config.yaml
d_shared_expert: 64
routed_scale: 2.5
balance_loss: 0.00812
qk_norm: true
lr: 0.00129
beta2: 0.95
weight_decay: 0.32
doc_mask: false
Below are experts of layer 6 (counted from 0) of a mixture-of-experts language model. Rows are named gate (a neuron's input weights, with its number), up (a neuron's input weights, with its number) and show model dimensions 0-223. Each number is 500 + 25 x the weight over its row's rms, rounded and kept within 0 to 999. Numbers have three digits each.
Before each expert's rows: "gets" lists some tokens that make up at least twice as much of what it gets as of all text. This comes from a sample of Wikipedia text that the model never trained on. Tokens count by the router's weight.

# expert 9
gets: ",", " in", " |", " of", " for", " to"
gate0:530496520508525574542546480490511537470515503505503523531507514466478508460508540473513533542472499574484491474492511513499488499513520499510535550512486501496495511466506532471493522497485507477491513511485453499558544486504420478528511527496492515491501523500488509516500458466537493530510501501499474504529463503512500521463496487468487467503480483532484540475515487526442480499562472487503466498481480499484497498528486513478505486523509505491518530530537507492541458492486503503497519471479539515507530510501486509492531516517525499489451496536515480467425516500515496552486473531499493477474487498549484535521466485492509487508532457527509463550510478484534523494487
up0:453471518461479450503499483532481486509506508527524516496489501518511501546448490546510453501514507442443457537520515492488513516533505510496473497559489489478511494473503477513524537530503504502498449524537510525440508492508493512505497479538495499510476466476521488497531543498531451519480484514491508531462513497480498444514508528501480544510476471453476503469480523456450480497482499530493513466484497494503442507500546520542534461527502466502470526506488514485522517467509472472486504513520455521501459455523493490522499500540483493487507485488456524498517524469506509466501511458460500489471495494464515523468531542531467506502492511488527499471541530510502511487492
gate1:498467496535482503518514510496490562495509546468465518512558504496507505516512512456465521530500466517524495508468476548484529503477509465474488513499542540482503506515552479504506460436485503545465480504488485502508496494501538469509463521449484492472492489495510517504504488480490489471555525469512490506515527516523496488510491543539528452501452470505472501484482489517491513506537529460466514493502479502515461468475556504479517480531468541494488506489518491516480483501529517506478503432456479508475446554509482493500514528486474512497469519469476513538494496505509490495504502486500469541532466507508517544541465497483447499489449499513472447505471482509509483515517
up1:471512561580474495575452502484475540521494475493541447517479496511471471505520509498514498512475464533515532522526497543516503560523472523477525487518545487473517487459515510510446498490476543522491475528504473516508520474562491550468493517473522500491439479483498505474505506500482478495520483463477497505508538476509469534492479492494496488486471501528500553462488484523501504561506482498514503490465540470495455487491509492508501489503464545500519496518508506511474477532485502496508470486487476516517485526538485502480529463486506506495501503497496481490473475492531516531496476493523520517503494432517492531577518521479512528510470479495499481500530522505488506504523
gate2:502515487513465505509483523493500494481519520540528500496534471521503500537486513488481484476496473524489516488530529508534483504490505546523515471505514478469502505484532517511453504523509509529545515484514461492481461494529521489521514463477516485486546474524530506495477556487505511524497471480523482478557514451483494507550539481479486514492534505533511476490455477491524516510491509476467473534497492440489498529556501465525483492519503459496521471490484496501538533539507524521519532575509477475452488481503521483486475467531531486544520497493515460469509511525457531490513472510495531532456514501518528484492473498565514553484451521478483473502489490456509552524497
up2:500533496486489490492513541518524507479509527485503442486496491456548503511437531478502472503496496494526479500534510494473501480482476490505517458496488489517524522489485535508521526477507525486440506481483513522467493496497476487518490549502513469501465514492479527516534478509497524487496506491488509530499498524509499487509459527490501479454451485483434526560451517511498463505483513501483547524468486541521484452480548518489516483529484507529518472501514563497516473449498512493502490484540523473552486491495519491489492551477521499498500505458498489507480465540530471500517532527527529496520443495552456473471502538484501466517493484538457450456522496507518490525492

# expert 7
gets: ".", " of", " in", ":", ",", " to"
gate0:471502481557532523496455524551541469518491508527517490512494502495514511493495475495509451542512508519502488490469505479549541491486498501481564488511462518521517496511476483561519483495521470501485493457481476486482524505445489480499532505487476550511552490517483521493484480481535482505447508477515537547479463507542529485543510538457519519477505490466564484516483523498511482528513464527483475529468508452451504539468507508479479463520515496534448505515542487484479496523497518509474536514508503508508468511516512498466501490537470495524453509542526459495514495484486523499501477506472484495531520550524513521476487520534511463496498504469485492489516502530528482491516
up0:462487489552502473464487481515475534471489482501459520505516511523492459517530489490483489520466480501562507534474535460476513482464506503521520518458449481479481545523514509515497514520518473495478512473482499493517486506489534493501478491498515462458529499485522496515513514448531532494465524486515569506502470471482517501504479523491483461476483485531501481546490525519519505475485523508495522494489473474469484500550530544547473506470543491486464474485489536495506511442532492519530502459492481530550478469473459504514487479526508498483474515513505518512500554446486514466488490508522502508474482532459467505482459451480492491496478532492526457470488535551517505509529
gate1:475453458472544529480495485458472515467489543494460514512485471523470509487536539491506527505524477530508507514512521443510520494512501546490488483510507522479484499517571550523533478519516489523466499485492500505497568477517481471563523493484512504511498485505499522508544506500483488457498485515497465514468474485517497510525477481518481498524512448500514482503520468529484484501525494481512503504505477528525481481535554500480460512508525556474441507514471499566446522465507554510491476490487510460499485530449508509505515507517462531467497492510493495499476518463488499491473503519434470472487467483499489532512494504479500481458452530503521487485495525511492473521518
up1:493448464539513477516496482492472514482520519498467473441520470558516508477513539521491518549519441519487546505521515460503495465497459501505508513480517508503526472511495527504465484557484465491424494485499500482475495534531490490551521514510488523517486497500495448510501517475532537510495476524487514489537513476451485502522514491529492517495465477507531511538499496499481554470507464452476529537503477476506497526534511518492513506521511446478491469525494511553470466487516493524505516506482513499503537473459506501500515559524514554518502490509486527488474495489545522476481498486474529482511483500502494494501454487525493477502487566480521490481486511517469525554524
gate2:503522507498509525479497493499485542502509514504492541494466526455452505514501472506495516498516503493521532519462512491504507546504476512485528505491445496520454498513446483514470555485489542487522479448464491481503481510516507485478534519514512488487530495493496499474468448519446527506482507527544464509525549482471529461535442477484526472528457532499474481501483518516499534492483460498486503484514515508496489506477463507467494473493512479504527487481513524463520472460525493493553466522509504529485460533465495494433541489504486455501484555534491490489485461499504540506498520488518487496514495545476468571531484472499475530521524509506509530516480502551520498525503
up2:503542526507508537540495438471494503468523515474503519491493515491497491466503504492498551518486492491521474488431525490478522539520509506514507483480515527514490498503479533497495568540537510510461523501486477480501534486511501496505508508481545473517546537492537524511442543493534534472504459501489477534512502479456515497491480544503478488472490495493475495498529489482510539497481485473535523530546518564480470494516510452457502486483534484514514483495486450476518478484541488536523506495468482505510494521471465473486515455516503459483468517522509487498498512481483525483472529519496522526458457551495477519514509466475549501503512478531506498539435478515487524490479

# expert 14
gets: "\n", ".", "==", " He", " was", " he"
gate1:503460550541481524516479510460441485515469533555467455525486476518524513512510528527465435567470477520509529531494496500487525495518512475507493517548526498485525495518514508564469522477525459515482484451519425507439508510528525494522491458502474526522462489487532502505498511539537449502506511483516458509523528500474510547496505480492485520485472492506493508485504498498496471489523483519515492508510468492525473486457471518519483517504490486475497509509525465525529495514534537522505501504500512510524449542523513490462531505511489539495527470523490502482506483502502500490496479493493497479498526506515532550521473440492513504478485503463488498535514476464493455517517
up1:538483530489493513493492494487468488499510523498523460483501509516467517514542522505467496494475487533505540502440466476494521489564502522499504477514548477497542491516489527551501543491434483468492539510507498500444477504475510501525488521443504513515520471509518483540497490482479512455516506512512444511501512497474519499500530518604493518510528508505439520492544508490476533507538510479507528510513478506496504457500531504558495499510524476465527542516516487501490540503455503514549501414501509472465469519519534519478520480534486515471521497538500501497524500476509487493530534516516512510482503498543517505507489475493504506498519502536517488484518507458512502509509
gate2:543526524537482481513519475519493496467486521501517545553536498477507466484498541508502520501440511473510469492483510542503511500449498490543494528513467475540489500495526530509511509548557482524515521465494508531484480515460454457511506452527521505551511468477494495484490512510489474473489499506485470515527477543490527536482512504469503539519518506493511499550522502518528527489490502502530479517519517495529528515503469513518555526466445483509493472495523479488540514547486514523468472496543533506534482537503521508531479449508517454486490495529489488504498491525530496522494514463532507476491491534474457546519507503513489459453490466478502512501438496461504485519504
up2:540508511542520507539468487556518508476539498536494503464511488500428511508495506525522465501481508502505504474469519507514492510531498517456507524535468541478528459518499512478489542499510476469464466492536464495457499491468520522503523532501452478520475454530489406474486518545473510492450500522480509486499545491482495523505522494483508495506492477501515493484477504512512505491512496482500468487514514465521498530507485528480510543472513451509482515470484475486457500501517472542527518503518520464510516538464543482538462522523493480481471487500501551484452521543511525531494514509487490482498501477491497507470523464516526497498447532521487508495471468564500496475485
gate3:490488481476462483547459471477492488523494551512502536446516446470492482525528556500515491489496489494516496480534532486480489538518546483553483493489555521516496466481532448481486440461490547506501466513472463511521480504465511537501480517515488492478509517501492522507454538538484509505518494521538544496488525493505474472536479544518532478472485493527514454514483493495527461525466511501510514501516530521536490507483542522492495506510491540488526506511500434554520505480532502505517524532507509554477526539485489489535480480481471490487489498465501524528507473531503492500500517492498515511483460491504523530514496503538509465496491476527505531542518504506451514518544
up3:497507545501536505507495485495529521463498459553449460498503514483511501507519481511462486478473462510455477509476500479502539494479479480506484496521490512533486499516517470479490525513443473528500457528524504516478507459511521534496491496516477478508460491526485493506482517514492518491487473481505510481532478514496534534501537506489489565478495504487548491476508536479528511508518476508483458522503496525510477496479541462484500512476481498498507482482493503443501507509474528500431515530485493450548520487518488503470479446497533559496496487543497539494509441493489490506499523468489482546485498565469466506507510517490534468528506473481488502439561449490462494470498

# expert 21
gets: " |", " 1", ":", " 2", " 3", " 0"
gate1:545549499510485548564498538507488519465538531489520490528518500505492498501475517469500516470552513508500464533448463543472489467502506463502503500504521549494480503510448533498538508503464535528509515492468507506473472488503500486537525477481494523542505493499546496520488484476517472486501523538490471511483467474481508472509471504490498505524528475489489488512513497525489494520497494509490489501518499496451510506533525461471507470488480493506503511499560531476470515482470505496528524462505464490481443497501507491465465519519541492552450532519527504485501518471510468475511500503463522468484480519485516477443487460478471496469519500469502480504517511440472543504577
up1:476455523476471499437510455507521513507440529470487465509469503460496479522520508477526469518496465514485494488515475487440487527509522497489502489475471453482496466505550526539530539453454494493464475537494470484511542470467474535507539523511543500506498513496503463512515514542488524492473466501494525511518545557529522534459491488481502517495477488504481514507501509503524488482498476500490518477501475551526487545483524521470530469457463536520508458499499502495528526512511504486501478473455488490544501523501462482490475507499507493455517511511507506500539513545488526520499525494476526505509480455493498531523508490485574498520528527496517516489512515546495460509527
gate2:503452528530509503499534482507518498507527486501508451480464526536498506518475453520496539472481539472512501501515460489504497458479456487514501468490550465525535487533479468504501486483504494498520491461470478512465537501516492477537485517489473526501489515480499555524464475485495475447514484514483501511488470507544583463472515494508491518486502461511483475495470502485435498536491446465534496469531469535479473538477474510487476497488514490523514495462465454489506505469508558500498470503503482513480527471494533479492531540522479465490519489499490525487469520483485494457496471478501499497542499519501478536528517479501475501523507492513510513480509475502474508503410
up2:485506496492499535517470504434520515495504500531494490490531513442517468514521515506476440490521489501477481502482498514512530486485506466505535459491505529493486487457537568454484497499498494489507506451519549511512472517537489503454492465493492482499484499515504457468472515494523494545519462443475514516509501509496482513510515527496515469488478498520509466479543468543483471468481518493475492493495514504533509521458508492491497526484510515470484538493510473519462456552476465515510562488483525495510507490512487523525516510470461473457492512471497482511490497490545467482485505537453442495490532539532490488470485558522522461481500510521524485482434468512502463513507
gate3:525496484466512495518506488466512479513488494468539504513499497519560525487528482494465487527509528480509499500479543516477572475485492489487476439520524503495502513467520532560524523463482471522499506477511460506520461522519490484486487511512508510514523488489488530527478499489530476554498528454537506491532561535498500479503521475529480484517476448477501502484531442509540507443471522506535519510485494534512508535490495483499494516502549519524524512517508484493556523536488505452486492500502560532496521499507508510462478510511448484483525459472478491534500485485520534519529495497464513449520457502530490528505494515502462504487531504503502502455471491489539531518456
up3:454483431494490465508558514500504484525492525485536515478516507507504489486535474499502543504513498489522474482480520485504474475487449490497535499482503545465496459491478527432533518509543515534458502486522525505478536529524502531489486526487502482488505574555486473502489467459481513519529520487469484522549520456518539474492503527521524480492449470493500515489484478554482505521490505458437492550506530522496536514492498470459513473479542543492492524497513508527508517500503474484519525488495487539490519468522482467492483472494469455507491497485494516508492485484508509493492481511503502491511484510493491516468460484476477516537534494510520483485466473529531540478444

# expert 23
gets: ",", " and", "\n", " or", "),", " &"
gate0:513464473553501519477520460505517556476522488465558517495479511522496459513486510529521534492509494508497532528508496509531478510485493505474503489476495513546518497526471514496502512547536466508514528469505466463536474496522505555495552513528500484524538492521506543487520558494527500537530513490520481525481481456511529510546471526511485500505494509520491522477549530505450519489491504521485483509503481469491539500491469501524497489516503508474476479523495515524525520485510503451510536521514489473505469532488580493481465516481494485505545502547498494496493503439498479550524512493498500552493510494489499485459470492520477550523537484532556495515502527486541538508535
up0:520509487463497525476514462490533500537448500509513486447488490503498525553562498470498477528464486431508489505457500512487508471497463456523473483516504525543492544520530496490494491493535518488498484478492436480505511507523517499501479493452495503525522519481546509480516508536515450494552500516502502496509516480483465540514524475472528498544487485519494514508509521510492495466507487547549507475524507483526503483510528497531526541543518492483465500493519519506474524521515534451454500519515478519486511466503498496519532492497428493493479440522500525492472514493473521524491501488473456454533471534462523534501503502478527511504520561504521520500508507498495502509448
gate1:505489529547492521477500510456471500490484495500527496479537490484540511512459505554498497485491446532503508493498548540507502516468485496453484489497491477550511511566506508517478483494499494462506447464512518499482477525487558491512499492527484523487566462534556515496517511501551489517488503469480528506508478498568517476463555514498486495557521470500484458519480471516530482472468516465500499478511524525492516470514538523495529461492467503521473522487487512535487501517526516510522486507527504510480481534492491493481460503455537492492507514522503511533492531510463514484473493501506556530568491529525493491460509494493507478472523495512498483523458507462534529489492
up1:518491516490485519472534487509469509515473532492512504554515504524513461499502504468427452481508523475536525508515487499456489487497503485505476519486491494457505475495494482527484487539513507554487530508475498510480461508519478507460503510536521523480479493452540502511490477491462479488514464527510488501499523448496468489523478512500498514452470503496529534476534527486521523528553516541454491471503446496545485493496500509485471481456479482480462459488503523447481503479515474448466532504531456491509538507499502482510487478532509505524512483483486522505540526456494481517521447471461540463476520484484500503507501505480540535492472493490505466448556491520521495539510
gate2:512498521520520484493526551452527539541513522483501503454519499492447488548502502513487542530463507465526517485502491523524521491478464462502476472521484511470479495516541493488535519521464486525494461499506527474513481515468468490506496548502459531529498490514484512475457475485456489480506538498568445512460513487527490487532485517548472459526490509509464513489501497562496495512555505498493529519551492490505515488494452499487483478512513517500483504499526560518490500460479509509484472502516516473497538507499497480539514544526473492482497481511461483493466514471523491479514477519529505532505477510519455495482531501507499544505548484525533476532492503558504498493447
up2:554510496537503471466499523462472520512479460474511552531518508485498501499538495529504537442506505472490555517528474511466453465492463481484498513521525478479512465481502494455496517487514476475514455535507509510552498569504494463475515534515513486469524498520534493474452503456542501493543494519519485524496476462553491471518533478483493488530485470496507498525522454490481493499506528509485510471541488513509499509480487503505510486525520477477506497512511536494508518465494481496538462488466516479537489471494516509553460533519522494495494506478510506529448539535516487517537497502517487477558485518524531458537500518503518526551527514542510517513527495474525491479485

# expert 8
gets: " the", " of", " a", ":", " The", "'s"
gate0:504501493502488473526535471485490491473468510487500512499483503508495464516474532500433485480518494503481488515500515482502510473488514484517497482510453492507485482548483472518512488477514517465516489451487493509510530525478460424495490543501492503462478554464500461480513532489516518447504484504482490543527490536498482539503527480491543506476498526516501553543462468493484447494524479463520554510499509458473503495498489533558463528515504533538516492509531486503480510472530492528493541498511518472443432537536501511511559534492515506475482509512507471501462489484513525491515495512496526493516502525512481520497510543506445484482507483494522422512493511506501504536503
up0:506533499501485497525500553437487500448486472498496491482456528542496463486474464476477485470519495502451499487536512501496470464502480471492494524461420499508498512525499479522505503489494523489512521516492511473526527511497501471499490521490531487482512526483489461477519535507536524457487509470496503488490550494559513504541508495470556454495499562528490508584486440481534471512466500515480537512493496493465525523507465526501482497506523504481550504516499486539514494474479473480497493517502508509507445504488465505475501486442514524504508540490521467526489505499526501475527473509497478477493517496502520522476509541506462524482459485504524472500515518459516495532548
gate1:525483521486533458504508493567475502503476504530522492499499534478508517507494466512507527550493528513511506514505508502472509486493517479533527501501471488491544523498490498570522525503505454502504488519496459480507497481500542545527497523520504486483519513539542494496530527476497494517479518483445511533503530518509489529510497516483540441518500487500505546517482551508502465466501508471511486467487477498501582500482509546460511469487499496503464448495487523536465509523531489515494482487563520543535540523469500530490472512494485488494511486517486488505470521471479505511560465490551504492501483508491452474534507451499513488565528457510502534486496454488514505480494
up1:401484521493506537522507512523491503487485456489496491492494447567540561516515516489499461492504496503476471481482509487520451513537511500502505492523524474513448489476520502476487502499500543532505487496449509476490481521507463498494506485522462526505486514506445474497505494526494517500511462522528507457510492477462488468470499573463454490496490499501477502515481481498494532525517505513462498523485479494492497504497468465514535550499470502518512478486492490450511488486516493519496476524489485503444500508515486470488490491497491487554513534498544514524497452506517514495443513521483537492469472493541497491514500485504515506454502581455505487538541532504486480474514
gate2:481523461538499467508516505499509561506463510487462489516483530516524504473497496511528491487487524536504550486475490460532509487499546526549536484490442503524505494536466529502524526524501489497512547501488464493530505452485499512478544496513486465507519515524508500476474550504465503454483475499501523532489490518487488484485508470441497505485503502514462507510487514473507542500490490486484500493518487463511506507466449500516506466512462519527527484515503515496498496475510514536534550534480467509476523501461506471478515475525516478496505506549533450528485537480465533491498537488521531508498497510486501551490472452555534530520495472473460540512511480562487555469507
up2:536482446507454455498503525487477544483441497554479542483508496521490468511519506524469493471503562493526522485510520484512534456507546497548533485471470519493488489520477531488523520489523432494527487471503486513514471508469481508454486476500525491508554518534483478494530518517449518495484487520506537515499496500507505509502524501492501453502522471515455509485531507495471473502441532502494491497518497478547468476479501565532511510525447508491484494521534534494483492489525502527501465490503514529486502502419486476509539494509511482489542492546507518530470487528540529510508518480524490471497503517479499519528458544505505508502519492481475489499491511525515534517529

# expert 31
gets: "-", " in", " and", " to", " of", ","
gate0:469545470505506537508518547481521522549467557494497518487502464478506516489548544507451513517492495520495526532475485530505459505530444517484551498502468510485487510500495532504493502485476435458529485473463489505506526500501484480497524525438479518507500486481511478534529477501516481456489497487532496527506449488525525473497513456465492492483508469506483490487480475540473501482528519480534521499441511517505512529461521484480462514487503549519554520463505483495545472537495493501485488489488489509471475501508501525518493512534467479489440507469526497519494468500496511461498487501506533459510491474501453480518513496501555513530539517484531503556507493510486520535472
up0:535531505503525533517525486504513496471549485507456504466491541504512514459497448500511513495522464490478501459476524466540541500544488495532481508513503496490523504498493488501527506520477540471449528489516478501485501504524527449520526511491500498529531521504513541488488500504457524504497504496468455481545509519495500470507533530504534538488510549492539494503507465449516531521455494510487530508539521517462493495509517475512553489547496448515500519496508517504496501495487498542474514531504475506509474491519491481444548462527532517515508481517471529433485501457496475512468539479506476482454510512486550487503531502523490465498435477465466463484514484478527486478507
gate1:503534492468487498492479512478499507499490508507482542571515527512513471538484512483474480459515541512513520504544495507458528484514456508498511501562475488508451504476506535499491473474490492531458490450489511543535487516497462519552526538493492512469502469471452520502478461512484489498492508464473494509490488507490540468481500490484521490482538510482489519500500516519520532495516482538520503468478535508528483496480482500497535482463497507504489502512539484469498467529532517471494526412503563462515505525508515534509473513534524493473481437524500490547480451501486484485501503502538548484528460483529479499483495514503514499497491495454469505544493525508485558512478
up1:505512509477476548489467499512520455502481516531525537492515471528542474537535521495489498520511460530430506490491498514472498505483480491470521502507500461505473488455511484467427492488529520505488477481470498481511462496502503521497470491510509494468502487461462491517495500553481496513531428490520441510485520479480466485535492493494541492453475469514504502468484550506489519503488467466488496437500483489538511500478512518556525524524496512501483516474473503495474505533484488478463496480539521520461517557524539494497514512479557498466483487481520484545535483533516512521527496476493514462498507478476484488499540480495516488480460516474504515523458461492452484518495
gate2:485497460483508516525515471519506569501519474484517510534515498514468506480483528510490540470504481500535466522493513504486544502494450492472549484518481487465510503528522482484548507480465448485473472512500454473504506495504485435503515516464496518511483511554527493487479531505515488511480466441500514547486508519541500542486517493476518516456508468497486524477496501537505502482496478555500483472501506521517495486512531473479475505515507525531552505498512507428505485496475509493500525520490501461400524490476493468541491461521481483485467500559511506465479470517471519497483516517495506470507499498482448513478490524496522500506518513492495489503510504573503506546487
up2:524553525491475516497519534536515478519501507476473485441489518497502483498498489502500506531545480493487502465468505454526527482525499466545510541528525496506524498463484499481456525488490468531506483495510492500481519513521501526527492492472498477487455478506499538466503494505477510460496535552472464526523511519495444431538534474498533507491500478492463487503470487457498462547510518450485518514509507461500505475451494467500519495516562481462443514468504472504503503476551476491511462518532447467526502514508476508503526474538507494520509471517518487498503474489489462474512507498483509517485450484506536469529507481495499506493504508476504531498467458446544476485468

# expert 12
gets: ",", "\n", ")", "),", ";", ":"
gate0:513465515481526516482526532497533510485527492485464480497504479564531535501493482515528491519483508474505516471479507539520512491522529511483499438491498549514498463489504501493516471490496488498476534519475498489491472500508483487468505463490470515500502536465454515487515481538466489509480492480525491452475511518460465516538519520458505505489499468493522500528478464527480537501505489565518589489519479552518494498454475466481471545502462487487529539497542506463504494472474520493477488449479480465518510501518488495486527563526498515474470529537478512449507477478548496526507486495484522497537508521546518518504504523511507562527491523499527497490515471502505537498517
up0:496588539492498499541512483576511492528492510521495488506461453495541499423501502514461505500478466466499460500475486476559492520495430474526554547509542493517511523474498531465509496510430524513504519516503488485510524464451510510522514495485508482494555506482497494485485495462515486507491518517510497527514520477492487475488450508511492508480512481497466496530488529515539500470514502474491479511519508519491535496500512501476484523477464536461541479503503485489484484523547486529451513510480531496493472494505482487458492478495490501535502467487499488484484491494520558521487458486486516503476471489481495473464553465511506543508513503472497514484510511482483527458500
gate1:498495495516472472525482482505485518481511490488507509514507477483476490490514548530468502466544472496470526498482525495480508516467519513503470480430492512536452486563501520487498496523528546512537514506530493510557485477513486499531489487516522457516499449498491492512497524489503521515525520502480483544463458505486456534473494487559506485523526494510450523478510455523482525489491535470536525563509533509479541507518452522505468479507508484470546525511492475532534538481485518516542505527464498464472513485512536528504495515492512493496503459547508451481520548445477496512498521505531512517445487483520497500473445505499478493478458472497493525503491489488477493494523
up1:501470541490532492516520506523500473505489509474480513497521482513501493509508453475501504480470522498550509525483465494513499513521479468505466478501573483555531514482474509523487466509459498481464516471474474457467493463463484552467514497528497511504474503525508477470530492511492532487444527515528522475508578517490520505525450498496499538483474528512519498488467546505494534493486499525501471519485496501503468480501463509468476484480507485492484508480509514488502475523521501485515510494502525516517511498480492503455459473494504522533482554534461508482519512520502538501461451518465498547536502537484527547489504551489519461565536492452522503449505530499528503497532
gate2:482474479506506502516470503489513500518466507468484538525505494491493486542505482512511485495555453472482501503521474481479496464486490490481445458477489510562462504516515491517457496532515488527507506515479525566492526490533456516525496480491505506506499485538501519504502505512502491519461503529483506561496504515492491513510526446499470495510457523515505504539432502473491525538499498462497475537538483421490517542525471493496490478521552512460520454500477483516522513504502500494509451542499560499504523512524466531473483491511484451482495528505514485509523466498477546485502501528467509465470516486501502520480494520510464532496468458456494508540445505465487495471489
up2:501502490495464463485498507474522521525516493501491529524536477498541491534529525535527451519551500471539493488533545538509517497487510487492507497529534513466483487501505500466518502510502506473535508485484490519518508502505504486458481489504494472471547456528506522511463453515509483515508537554515490521508535456499498499471507451505477504508488484487500468498515504482509495500468506519506512550544496413515491553535496472552501496494480546524499510483516476455521466522476455534476528487460506490516482470468463477482498471488501514498507542504510470487495443471486501554484473496487486487491516482464550495472459488459542508509523509505476491515444520479525510533538